Weights of a small mixture-of-experts language model, trained from scratch on English Wikipedia.
Size: width 160, vocabulary 5529, 27.5M parameters.
Experts: 80 experts in each of 10 layers, 6 picks a token, a sigmoid router.
Below are experts of layer 2 (counted from 0) of a mixture-of-experts language model. Rows are named router (the router's row for the expert), gate (a neuron's input weights, with its number), up (a neuron's input weights, with its number), down (a neuron's output weights, with its number) and show model dimensions 0-159. Each number is 200 + 30 x the weight over its row's rms, rounded and kept within 0 to 999.
Before each expert's rows: a language model's description of what the expert responds to. This comes from a sample of Wikipedia text that the model never trained on.

# expert 5
What it handles: Word pieces and digits right after a capital A, H or space, such as A-qu-educt, A-ust-ralia, digits in 2012, and AR-IA.
router,227,227,211,230,215,209,178,208,229,231,239,170,217,181,158,213,251,187,157,271,173,187,228,147,188,244,190,218,240,168,208,196,218,152,225,202,215,222,183,196,233,198,197,189,181,182,183,254,185,185,207,195,189,240,170,206,192,210,174,173,214,229,217,227,230,240,219,258,200,184,248,208,176,180,219,197,234,200,201,254,213,193,199,220,162,161,222,188,184,261,163,170,228,201,208,164,232,193,213,220,174,235,248,219,209,167,173,184,222,200,260,181,159,238,233,204,194,233,171,217,146,203,278,233,226,157,167,132,200,149,186,246,184,196,194,209,214,219,212,159,222,215,170,179,263,228,189,188,156,215,189,164,223,165,160,219,134,279,188,235
gate0,189,191,236,182,247,221,206,213,220,198,183,193,225,159,197,295,220,226,142,197,200,179,225,165,193,226,156,195,162,235,219,195,174,218,214,173,202,209,202,259,214,208,248,181,199,158,181,214,219,224,184,206,248,209,219,248,191,209,228,158,183,175,197,195,226,216,196,263,210,194,156,161,182,216,230,214,211,154,166,184,199,181,225,195,230,210,151,222,200,243,194,200,163,270,212,241,254,245,214,224,191,207,218,137,239,184,161,248,272,216,253,217,189,198,217,224,183,193,166,225,209,187,171,176,232,158,259,212,157,188,190,218,172,203,197,179,211,167,234,209,225,209,156,228,252,193,199,185,152,154,174,266,237,195,217,192,148,257,218,186
up0,253,224,210,205,185,162,195,231,149,171,207,209,206,203,248,184,142,212,174,165,234,154,273,136,187,211,201,212,229,157,202,220,203,182,158,172,184,140,189,215,191,257,194,176,153,196,175,227,195,139,189,150,220,192,196,205,247,150,238,159,184,248,153,219,175,154,170,175,189,195,242,176,194,172,210,173,248,245,279,204,247,170,244,243,210,216,257,234,222,163,185,203,163,128,214,183,182,219,213,198,174,191,163,210,216,171,208,235,175,177,181,194,218,184,221,229,219,197,182,189,152,226,142,186,191,197,219,220,198,230,174,208,164,169,183,211,201,165,213,215,124,220,192,196,208,175,226,204,198,185,209,238,212,213,191,241,195,167,185,201
down0,150,127,136,207,211,196,186,239,209,168,203,199,224,215,164,207,208,251,179,162,148,146,224,163,132,179,202,247,172,187,212,145,232,211,206,177,188,182,188,249,194,149,172,179,201,183,207,247,228,225,203,197,219,160,221,247,185,216,218,133,205,226,221,207,209,215,160,203,155,183,157,210,176,122,252,231,204,195,195,218,195,154,213,201,214,214,217,273,159,194,198,168,170,163,165,236,156,229,170,230,234,198,231,195,195,180,203,204,194,208,249,205,227,198,174,202,197,225,227,219,232,206,171,211,188,214,224,161,191,212,187,269,217,240,224,225,232,216,222,231,144,235,187,188,186,218,174,202,223,220,206,200,153,185,279,224,222,171,195,238
gate1,188,246,175,194,204,234,231,200,207,168,227,154,217,186,228,185,185,209,164,227,163,206,189,184,186,178,135,198,166,201,181,189,174,180,157,169,232,215,140,192,248,215,220,208,236,259,216,184,200,219,261,162,175,214,159,171,239,207,168,191,159,169,181,222,232,220,184,169,173,238,194,209,193,178,230,229,290,172,189,211,200,192,179,213,180,175,198,180,208,155,198,224,165,157,257,204,192,243,187,231,251,188,177,203,200,218,252,188,290,226,208,196,203,208,249,228,253,165,192,202,207,230,222,244,220,174,227,168,225,248,191,247,216,258,180,141,262,225,186,184,208,220,228,206,226,248,163,198,197,211,194,211,178,244,171,188,158,170,241,199
up1,182,192,174,211,210,190,111,211,226,194,226,208,208,226,189,190,197,207,239,202,221,234,233,166,218,276,196,209,194,201,186,164,231,177,159,238,177,184,231,206,236,154,199,261,231,274,183,252,166,236,133,231,214,200,208,251,206,171,219,204,235,172,200,206,188,240,223,180,190,197,176,179,246,239,181,242,256,183,234,192,149,159,154,210,167,187,208,207,241,179,232,202,199,179,220,214,219,174,196,170,197,203,255,239,257,183,147,151,246,206,232,172,213,235,197,173,211,189,203,201,201,198,159,224,240,160,191,210,215,182,164,223,222,193,231,186,148,217,205,169,257,230,208,217,207,239,187,260,153,247,222,200,169,255,198,215,160,202,194,204
down1,201,157,178,208,171,221,216,195,133,189,212,219,200,193,159,208,190,273,190,237,169,201,196,159,185,189,232,195,154,152,189,225,222,235,200,192,171,172,165,200,209,198,224,209,197,185,158,147,201,248,195,217,203,203,291,244,199,193,180,179,221,187,184,184,212,199,177,269,193,184,240,221,187,217,187,199,215,218,191,260,100,213,177,200,249,221,212,205,249,206,207,262,182,170,239,217,160,179,128,220,176,171,201,174,214,217,194,192,186,179,206,226,204,244,176,158,182,189,186,184,235,191,199,116,213,196,187,188,177,203,204,268,179,200,199,213,147,183,204,181,167,226,228,159,205,213,208,170,176,199,178,224,120,167,237,184,263,187,183,232
gate2,185,160,176,271,231,211,206,198,273,212,186,186,148,183,172,213,183,209,188,155,211,229,186,208,205,185,218,185,183,184,213,208,237,199,257,212,218,188,198,237,234,205,184,182,189,159,184,155,190,247,186,154,249,215,149,229,169,195,221,213,170,218,186,181,177,151,198,153,167,173,197,222,186,220,229,193,174,242,208,167,234,228,209,148,230,187,285,169,209,182,208,200,230,235,226,189,207,207,235,179,224,261,149,232,197,187,211,192,198,205,171,220,136,196,220,248,246,177,236,215,183,233,214,217,182,147,202,207,218,234,192,212,159,178,191,176,250,202,235,238,238,144,147,186,230,257,231,162,221,172,244,222,200,252,231,184,186,195,209,270
up2,245,156,157,226,192,162,246,224,190,185,159,193,227,198,197,226,215,212,226,215,193,194,189,197,212,198,214,132,278,229,231,189,207,172,158,193,200,184,192,196,201,166,199,218,150,178,200,174,271,208,152,181,244,189,184,162,241,231,162,167,202,127,132,218,180,199,226,246,160,196,238,152,192,151,168,177,165,179,200,159,182,190,193,216,177,224,200,233,182,223,248,200,174,187,172,210,175,251,185,183,239,241,212,235,180,223,164,137,219,195,206,192,196,217,220,163,180,248,183,221,239,220,214,169,205,199,204,207,185,170,206,205,127,216,207,209,220,198,194,178,226,226,133,144,234,166,198,173,200,175,230,180,159,127,192,233,165,221,164,214
down2,283,214,178,200,219,236,154,163,206,167,181,215,192,235,230,197,224,206,189,217,252,207,216,257,199,195,205,259,230,213,213,166,187,214,212,209,208,275,193,202,158,205,241,198,143,213,186,256,252,210,177,167,212,179,169,139,174,185,221,201,229,174,200,201,201,240,185,203,255,174,204,257,179,193,253,173,219,223,268,166,227,209,187,263,172,226,214,220,155,180,209,261,189,206,186,222,225,203,254,228,192,193,159,167,241,214,260,231,181,169,179,202,210,264,190,204,212,203,174,161,180,198,205,195,228,195,189,153,203,123,172,179,206,207,158,219,145,208,179,174,261,169,212,213,195,191,208,179,174,233,192,164,189,219,225,218,217,233,209,173
gate3,216,218,193,202,213,219,187,205,205,161,206,188,171,167,196,212,227,217,171,205,170,200,193,173,176,221,234,206,183,169,195,198,229,133,201,250,168,236,209,187,185,232,142,173,169,184,170,195,208,208,178,243,178,249,185,219,194,227,184,186,175,206,206,227,231,206,152,219,257,227,287,133,233,168,239,235,197,241,236,244,211,199,186,225,218,175,244,170,151,143,219,231,224,201,171,166,226,187,221,204,206,201,195,199,231,175,172,178,207,246,205,214,169,149,253,204,168,154,202,220,216,258,211,265,257,193,181,201,229,109,211,213,229,178,196,236,206,175,238,186,177,150,230,149,197,208,169,236,150,197,158,201,232,201,190,183,148,193,242,209
up3,196,207,161,185,188,223,223,259,255,188,193,173,240,159,201,230,213,191,237,219,256,238,182,209,194,211,186,220,215,170,219,197,158,174,227,196,201,201,215,134,278,211,192,217,254,232,220,228,212,224,237,201,220,198,236,153,164,203,158,179,152,192,245,238,232,168,175,274,170,234,178,187,166,225,216,163,164,210,218,225,128,207,185,241,210,176,164,219,193,201,168,177,245,177,239,238,132,224,226,222,199,178,202,215,237,179,196,156,157,181,205,174,186,207,163,193,206,182,204,167,185,211,207,217,201,261,239,230,191,125,184,217,263,183,175,241,216,229,241,192,188,232,214,231,213,163,202,228,214,189,212,194,167,171,218,152,245,185,167,208
down3,164,198,198,222,232,211,230,205,192,188,195,178,190,203,183,195,234,163,244,248,212,162,245,229,176,208,181,209,196,200,190,195,253,188,214,215,178,181,183,218,254,218,238,212,192,161,241,213,224,141,162,140,170,205,204,201,210,190,228,197,228,198,206,167,156,232,185,241,220,227,188,204,230,192,195,167,202,173,248,211,212,128,241,221,199,231,241,124,211,203,215,192,222,253,249,213,182,182,228,147,159,219,193,223,250,225,219,229,224,203,250,214,271,181,218,176,164,212,212,142,213,172,165,199,208,225,189,132,186,193,188,237,214,185,244,184,213,210,249,211,198,140,198,163,228,190,204,282,260,185,197,157,189,149,200,231,177,164,152,179

# expert 18
What it handles: Pipe separators in numeric or sports tables, plus mid-name pieces after a capital, such as N-ov-ember, Nov, York, Ten-erife.
router,243,198,210,246,199,214,233,210,227,229,220,217,255,195,164,218,207,164,203,253,180,164,207,215,213,222,199,195,194,173,180,213,207,164,171,154,255,198,210,167,224,182,223,142,200,135,171,239,182,194,247,203,215,152,73,189,179,220,165,185,237,216,220,174,149,232,196,204,176,186,170,158,158,175,169,223,202,166,197,193,233,205,196,200,221,184,179,208,140,255,227,196,228,203,174,183,183,166,201,181,164,236,188,183,239,209,143,225,148,232,244,224,189,207,161,245,226,193,238,192,149,218,256,236,217,193,203,163,168,165,155,251,157,176,174,185,178,246,216,210,188,242,195,191,229,168,207,226,207,187,193,206,214,193,150,228,208,207,220,197
gate0,205,223,179,201,232,221,264,149,181,237,184,238,202,156,220,249,196,225,188,191,253,168,158,207,214,202,174,198,203,195,203,173,212,230,196,221,236,206,206,226,227,253,203,232,199,195,145,133,196,222,195,189,164,214,187,210,170,200,169,213,179,182,204,240,194,200,204,196,244,169,171,206,174,201,242,226,223,243,204,227,177,224,210,212,205,147,165,201,218,205,236,230,231,141,217,185,166,245,134,190,191,202,186,217,210,177,180,215,229,229,231,175,208,200,264,162,254,209,165,217,186,259,131,255,240,246,242,156,200,153,173,241,185,179,211,169,217,241,196,242,172,206,144,211,215,241,220,208,116,162,246,185,170,212,185,184,241,197,184,181
up0,171,173,172,275,167,211,237,220,156,144,184,193,209,202,215,183,283,253,191,203,212,204,185,204,203,191,183,274,175,244,211,226,258,223,217,229,177,192,225,189,186,190,243,173,202,208,153,217,159,218,204,211,228,212,186,253,185,198,202,252,206,220,205,192,193,167,183,178,234,168,219,152,195,270,236,220,232,195,217,209,173,211,165,248,218,231,139,185,171,163,215,195,168,172,238,194,217,209,191,231,116,191,153,213,224,229,198,177,200,204,206,200,177,149,180,220,233,217,196,176,187,181,207,257,227,215,176,177,213,209,189,225,229,203,193,177,202,193,293,176,179,191,175,252,197,186,211,233,212,197,186,220,162,261,198,169,145,262,212,224
down0,226,179,222,223,164,203,176,160,205,195,178,241,204,182,220,217,224,185,217,184,150,229,272,207,197,205,202,219,263,147,193,197,222,186,142,171,173,186,214,223,188,188,230,198,206,166,195,227,231,231,140,196,215,185,194,187,209,217,184,219,166,210,198,208,213,254,202,222,180,195,185,202,225,197,220,207,177,130,241,169,145,226,142,216,198,194,156,170,235,204,167,204,177,174,246,124,164,185,168,249,157,247,182,172,223,175,214,170,214,197,228,176,181,203,129,167,208,249,225,198,206,207,182,183,185,211,163,241,155,219,195,221,202,280,202,235,180,195,212,203,218,183,204,241,251,270,170,205,236,279,230,245,177,223,221,209,168,246,186,201
gate1,202,184,214,230,201,206,248,263,224,206,246,203,171,217,159,171,175,230,188,271,150,198,158,222,215,190,174,233,158,169,168,184,249,194,156,148,241,226,227,166,192,172,190,194,204,218,244,199,219,190,177,179,197,200,132,231,189,184,218,271,202,167,208,168,156,159,182,232,188,188,183,193,168,191,192,203,206,230,179,181,231,175,210,178,243,184,139,219,171,200,157,247,178,193,241,163,157,239,180,280,198,189,180,189,173,186,164,223,224,194,192,189,222,191,218,225,199,190,262,182,135,201,230,226,207,211,211,177,155,250,192,201,228,203,169,224,243,183,188,154,172,179,196,203,183,206,224,109,181,218,131,194,205,175,164,208,233,209,208,222
up1,148,244,161,137,207,189,216,213,170,214,184,175,247,201,205,193,200,167,179,209,190,155,256,231,163,226,218,215,234,208,165,197,183,164,223,143,216,212,186,190,190,121,204,148,183,243,228,233,202,210,216,202,193,209,166,149,154,214,155,132,219,176,229,198,186,214,195,192,222,179,172,158,218,217,212,171,206,223,248,239,277,187,119,180,174,201,178,185,248,149,247,229,182,189,208,170,219,222,190,174,184,227,204,220,239,235,152,187,232,168,195,188,188,171,209,199,178,195,180,221,170,171,215,245,194,230,239,221,186,207,155,213,189,219,250,186,216,200,176,234,218,180,186,188,248,218,164,269,216,244,213,216,177,233,195,198,214,127,167,207
down1,249,200,114,160,202,176,234,193,180,202,229,202,192,245,171,191,190,208,237,191,185,168,175,177,204,173,195,223,148,222,173,202,203,203,152,175,246,179,193,183,178,165,222,237,225,211,176,210,234,149,212,131,219,204,203,202,188,176,253,258,227,199,206,186,143,170,166,190,213,165,182,217,134,202,227,222,221,152,189,202,250,159,241,245,139,187,208,202,255,180,211,185,196,205,202,247,203,178,243,197,207,213,192,151,164,234,192,196,131,254,232,240,210,211,238,197,238,191,212,178,213,194,191,207,186,257,248,219,182,201,184,201,188,157,231,278,158,207,175,161,210,228,177,160,194,192,197,218,214,198,260,241,209,247,231,176,203,226,180,192
gate2,227,186,197,202,216,183,214,183,163,230,151,220,227,255,189,165,168,179,242,208,152,184,227,195,198,164,155,196,275,232,162,177,238,171,153,208,227,231,213,167,239,150,243,199,154,186,155,161,152,189,241,236,226,176,179,197,203,228,182,197,250,218,172,240,174,167,192,231,209,188,220,179,198,199,167,175,244,212,151,129,176,192,195,229,242,175,223,167,197,237,222,234,258,230,191,198,214,185,209,221,234,223,183,248,193,202,210,265,203,239,213,242,191,184,238,234,174,196,241,219,208,179,249,192,188,172,201,178,234,211,217,243,211,219,188,284,180,243,153,221,173,243,230,188,196,171,206,154,257,200,181,192,218,227,221,232,223,201,200,211
up2,171,222,228,222,225,219,224,254,253,204,225,178,187,167,222,175,190,207,235,165,234,187,200,231,192,220,157,162,220,181,207,245,253,169,230,208,218,170,220,181,238,201,219,175,183,209,152,171,174,185,191,229,188,217,172,210,187,217,208,172,189,159,210,205,166,171,150,198,141,136,147,227,153,180,187,252,119,170,196,216,133,272,108,197,196,230,229,208,172,143,164,156,220,240,207,178,173,189,192,210,130,199,201,217,232,190,224,174,166,184,198,236,192,190,248,246,172,219,188,203,166,230,197,153,213,222,178,217,184,216,165,190,180,194,189,198,211,245,207,236,203,173,198,216,200,148,173,217,213,208,263,185,216,166,211,215,231,188,232,195
down2,173,184,215,246,200,178,152,235,189,201,199,170,186,203,205,183,235,234,212,209,166,213,161,233,202,188,238,190,213,185,204,234,192,230,229,210,159,200,216,168,187,234,158,179,246,210,205,248,205,174,158,195,177,200,196,187,200,172,230,211,182,205,179,255,257,202,182,211,178,239,211,230,206,207,212,186,193,117,196,235,181,190,193,159,191,161,206,241,184,204,186,188,159,242,221,179,166,162,212,129,227,163,237,157,158,192,223,239,253,210,262,211,183,196,265,186,183,208,205,207,173,202,218,155,186,239,178,226,208,158,223,262,178,197,210,252,163,246,172,199,192,263,201,176,163,180,179,166,281,194,235,164,150,235,147,140,177,216,223,223
gate3,198,197,184,242,257,238,211,239,238,183,203,199,205,170,189,194,192,228,178,200,151,173,216,179,197,184,199,188,171,174,228,240,201,177,185,224,191,154,185,243,171,130,269,230,223,165,194,228,171,263,181,154,208,218,206,216,175,168,209,179,219,200,173,153,238,170,199,178,201,200,211,215,223,229,175,248,215,206,136,240,200,235,188,161,174,148,205,189,234,195,168,193,225,267,247,184,227,155,199,218,151,230,176,179,207,152,227,187,187,113,235,161,174,235,137,230,210,239,253,216,177,225,183,190,214,203,188,158,187,207,258,185,206,162,206,225,218,188,170,212,190,212,234,199,151,196,179,219,249,194,239,247,176,247,213,210,181,229,207,243
up3,234,217,175,222,230,189,175,156,232,146,171,231,258,218,219,216,159,194,175,134,194,203,220,224,194,156,129,186,208,180,184,204,260,217,123,196,191,248,186,231,191,256,182,169,186,175,170,214,159,245,134,228,211,190,193,224,215,217,203,174,192,224,224,171,201,212,199,246,187,212,173,198,210,169,158,221,167,167,179,174,205,167,167,145,179,197,187,241,254,221,200,183,245,167,208,210,183,164,228,156,174,238,222,161,196,229,237,199,208,228,241,264,235,196,223,195,239,225,210,180,196,234,251,147,159,154,199,189,183,210,214,143,185,183,196,208,162,173,183,187,185,272,213,196,195,179,188,218,236,150,239,211,170,203,156,195,179,210,181,213
down3,171,166,154,183,188,214,240,142,142,196,232,213,200,225,242,218,211,169,259,180,240,169,197,230,201,142,243,211,197,220,235,203,154,220,219,172,165,195,158,188,212,268,259,207,222,189,168,234,277,183,212,181,165,200,213,181,222,199,179,138,179,142,210,214,181,187,202,188,229,226,188,176,221,210,221,193,199,224,220,207,245,262,237,200,170,200,180,166,205,163,253,142,201,208,197,201,194,270,203,220,200,204,189,198,197,236,262,192,219,221,187,228,182,196,190,122,153,174,208,230,228,163,199,245,191,145,217,185,249,205,199,211,164,221,134,208,163,242,217,203,211,219,191,199,218,216,197,232,177,203,195,180,188,221,229,265,204,249,180,197

# expert 7
What it handles: Pieces right after a capital initial in names (A-ly, O-ver, A-FC), plus "ly", "ers" and digits in sports stat tables.
router,229,215,205,219,200,183,205,276,209,209,223,204,286,195,176,217,239,165,196,271,180,209,229,172,184,217,195,203,225,205,207,175,217,146,256,169,236,204,217,222,217,184,211,162,189,221,179,234,148,244,212,187,172,259,160,188,181,258,195,178,218,217,204,199,208,213,207,256,186,167,208,235,188,158,231,179,211,222,177,196,238,219,169,236,207,227,188,197,174,212,176,127,237,195,226,155,204,222,172,182,178,249,233,220,210,202,162,201,194,208,278,223,191,242,259,176,203,234,192,188,171,191,262,264,194,167,163,132,195,171,154,228,210,170,192,214,219,194,214,174,194,226,185,170,237,189,248,206,189,173,201,210,205,182,179,196,134,242,201,249
gate0,210,190,204,207,151,155,147,227,198,197,204,140,269,180,163,202,196,231,172,220,168,209,231,198,187,166,190,181,208,231,199,206,240,196,158,199,236,214,217,199,150,180,241,250,252,191,202,210,175,242,190,198,168,184,183,149,209,186,218,167,212,192,193,209,145,229,251,192,146,185,159,201,142,154,223,218,207,129,163,231,224,174,234,185,264,184,189,179,170,223,183,168,142,198,256,139,161,175,155,156,201,199,143,153,189,155,206,206,220,250,208,210,182,221,236,181,201,195,168,175,209,199,260,197,203,160,183,199,221,184,184,146,226,255,197,220,182,192,220,191,154,237,194,206,207,194,245,222,198,188,193,181,201,217,189,163,203,264,210,177
up0,223,195,198,210,207,228,230,174,191,184,194,164,205,177,254,234,245,234,175,180,195,181,165,179,170,182,195,223,254,204,166,189,200,234,158,242,204,238,219,267,195,200,215,171,187,153,223,191,126,226,166,219,173,235,162,186,142,235,239,215,299,222,138,223,213,187,182,191,190,215,198,213,201,205,194,202,222,204,207,177,175,195,149,201,177,178,207,230,191,167,184,208,232,182,174,219,202,175,192,140,157,202,205,197,213,199,217,171,189,226,132,166,201,185,225,220,142,237,198,180,241,188,207,133,156,188,210,255,159,224,183,175,161,253,212,171,153,212,128,240,215,210,192,213,192,208,184,209,131,215,251,153,184,214,212,201,152,216,198,200
down0,182,225,196,211,204,186,187,187,174,207,168,201,229,187,182,214,174,228,230,239,219,178,151,174,210,207,183,201,183,159,149,137,224,279,165,173,208,247,185,246,217,217,175,184,228,215,246,187,204,207,222,211,174,267,179,182,162,213,178,159,146,184,194,203,164,203,197,253,241,224,197,184,145,230,130,216,227,190,189,181,188,202,189,279,195,263,205,217,223,171,263,168,199,211,220,219,181,202,140,158,173,194,193,134,218,187,236,188,196,176,223,201,216,158,191,219,151,213,209,214,174,183,172,205,192,177,182,164,247,215,214,232,170,238,209,219,225,183,228,215,145,219,156,202,186,224,243,228,182,195,159,136,235,221,152,177,205,211,189,264
gate1,239,188,201,188,192,210,209,180,250,175,224,172,255,222,179,227,111,192,221,155,183,219,180,187,212,215,182,206,191,214,165,199,174,179,193,170,237,238,147,186,169,201,183,224,182,240,184,151,206,261,210,115,228,258,262,187,158,238,182,197,195,202,208,199,258,221,177,222,185,192,234,235,204,170,207,254,205,141,162,181,211,216,176,198,180,218,213,150,237,248,189,174,247,191,192,261,187,197,205,222,168,192,250,177,152,205,160,160,183,230,212,230,169,197,199,157,161,222,198,196,187,247,217,223,227,164,236,209,232,216,198,206,179,217,175,203,196,206,140,233,191,225,218,212,235,189,187,189,178,154,201,190,163,135,140,224,237,232,211,175
up1,228,179,229,246,219,157,227,218,119,237,166,237,216,207,169,182,206,214,242,189,166,161,154,198,162,227,214,177,179,151,173,177,226,174,171,187,183,217,179,151,222,176,212,215,218,243,178,247,200,161,190,215,144,188,210,168,202,206,201,216,215,188,161,203,148,201,199,195,202,256,188,135,159,207,218,212,261,194,170,202,158,198,194,151,230,167,256,210,217,171,169,157,189,169,271,248,213,149,241,214,223,219,255,136,207,177,240,182,213,199,212,199,248,192,235,164,186,153,194,177,225,202,204,226,159,175,164,131,207,177,192,190,192,157,165,199,205,237,274,234,157,206,233,202,206,202,198,204,186,225,200,205,207,210,185,168,216,214,177,214
down1,235,155,188,207,210,238,217,229,167,253,226,186,167,235,212,194,212,198,181,211,248,183,220,167,168,244,220,220,194,195,189,166,186,221,185,184,215,249,232,262,225,150,250,165,197,217,206,160,143,181,148,134,209,223,174,206,209,215,242,160,215,216,200,238,178,225,191,178,170,167,227,204,145,144,194,209,206,152,205,208,248,241,162,268,240,223,187,201,244,226,147,232,254,177,242,237,214,185,218,229,199,223,182,159,193,200,146,208,160,211,211,167,202,232,157,166,187,157,181,228,172,162,173,236,166,205,265,172,198,252,203,223,191,225,195,187,238,168,193,212,148,225,163,179,226,182,155,173,176,192,219,201,192,231,215,197,201,225,224,184
gate2,180,180,189,251,187,201,140,129,207,222,175,185,236,207,196,172,159,235,244,158,204,224,218,199,189,188,161,178,174,250,226,169,192,164,196,188,183,218,227,177,187,202,219,218,182,228,255,235,214,230,250,194,205,176,182,195,176,192,257,258,175,247,232,191,107,218,206,222,159,186,178,255,166,228,131,219,147,171,193,172,211,167,187,195,198,204,169,214,235,196,180,195,238,187,210,205,130,201,233,226,196,224,215,228,181,226,198,181,204,224,159,224,159,218,236,209,200,162,169,197,192,192,242,233,251,161,223,149,246,206,212,182,253,206,212,231,160,121,199,197,202,197,224,217,197,177,254,231,225,158,177,208,194,151,207,180,209,172,176,191
up2,219,214,192,212,234,167,210,233,215,228,138,189,176,229,202,189,235,207,161,192,223,118,208,202,193,178,212,227,216,219,254,178,230,185,184,200,221,214,236,202,227,235,198,161,201,148,230,206,211,235,185,120,184,257,176,182,201,201,177,216,192,196,220,178,197,264,154,251,177,134,184,189,152,232,212,239,199,182,197,195,243,200,259,198,195,199,140,223,185,184,208,163,205,189,186,209,194,266,176,257,199,228,223,173,256,193,238,244,203,185,150,207,175,205,188,252,200,169,192,207,256,165,183,258,194,195,206,204,221,162,166,231,180,151,142,139,183,170,155,259,218,166,177,196,192,199,173,187,178,211,154,180,157,194,218,224,193,202,194,192
down2,218,162,199,255,229,206,260,198,141,179,207,211,143,228,193,253,190,192,226,222,233,177,186,135,236,215,192,194,229,248,181,269,195,158,230,197,199,196,195,215,251,232,164,158,211,176,199,237,177,207,280,215,134,229,205,207,190,213,224,171,169,236,175,165,219,201,203,188,220,227,160,193,202,255,228,199,209,218,230,212,176,199,186,134,227,209,195,209,157,199,225,223,201,169,184,178,218,160,189,149,221,222,209,255,220,222,173,239,211,196,148,211,185,190,180,230,177,159,228,199,211,222,190,180,239,135,172,224,196,267,224,239,182,231,231,186,207,185,165,184,163,183,249,240,198,230,235,224,223,148,156,196,205,165,207,161,181,226,172,178
gate3,162,239,188,172,192,185,237,224,171,202,195,274,251,262,168,237,242,156,193,214,173,157,208,133,200,242,199,221,209,198,212,174,186,201,144,168,174,179,201,208,198,152,234,226,235,170,210,195,221,213,173,189,203,206,187,175,205,235,252,155,256,172,223,201,198,195,233,191,219,145,189,186,200,223,228,164,242,231,157,197,246,145,178,221,144,268,166,210,209,209,205,181,206,187,206,203,196,162,190,180,187,228,154,201,172,174,187,156,202,219,227,203,160,225,130,217,143,223,195,224,199,206,243,217,180,168,196,185,190,143,176,187,168,194,215,171,171,221,167,200,145,187,229,144,214,250,203,187,192,170,233,224,201,176,143,167,146,203,163,203
up3,193,166,218,220,273,215,208,189,203,215,201,162,225,212,201,185,175,167,196,195,249,145,217,227,203,167,162,203,191,194,214,171,205,196,212,227,216,133,206,168,205,239,180,103,143,196,203,237,202,197,188,207,185,153,208,208,207,265,180,227,214,194,194,196,193,231,157,216,205,206,164,206,224,111,202,210,199,158,231,216,264,212,178,190,194,189,250,211,201,224,199,213,233,215,163,164,256,256,184,207,191,193,199,224,238,217,168,206,230,180,202,193,224,205,223,151,196,181,219,214,228,164,209,232,170,192,188,173,247,180,243,213,161,176,186,210,193,214,213,229,159,193,220,204,296,196,184,312,229,171,187,192,225,204,216,263,179,192,218,163
down3,177,177,189,235,182,121,194,200,140,184,225,193,181,195,186,212,142,210,217,242,220,233,174,167,186,191,251,243,201,213,207,233,208,136,204,187,234,223,174,193,190,211,251,226,219,209,197,197,198,215,187,236,251,160,154,283,196,203,174,157,174,171,248,250,255,215,170,198,240,190,194,265,195,183,203,230,257,180,279,254,207,185,214,243,243,214,203,208,268,195,194,201,203,220,182,133,173,204,209,221,153,237,229,185,196,209,182,194,158,241,201,203,220,186,155,230,237,207,174,188,189,203,244,257,238,165,150,191,194,178,234,176,188,187,242,221,212,186,198,178,214,204,199,206,229,227,183,207,186,243,203,210,205,260,180,230,211,219,222,215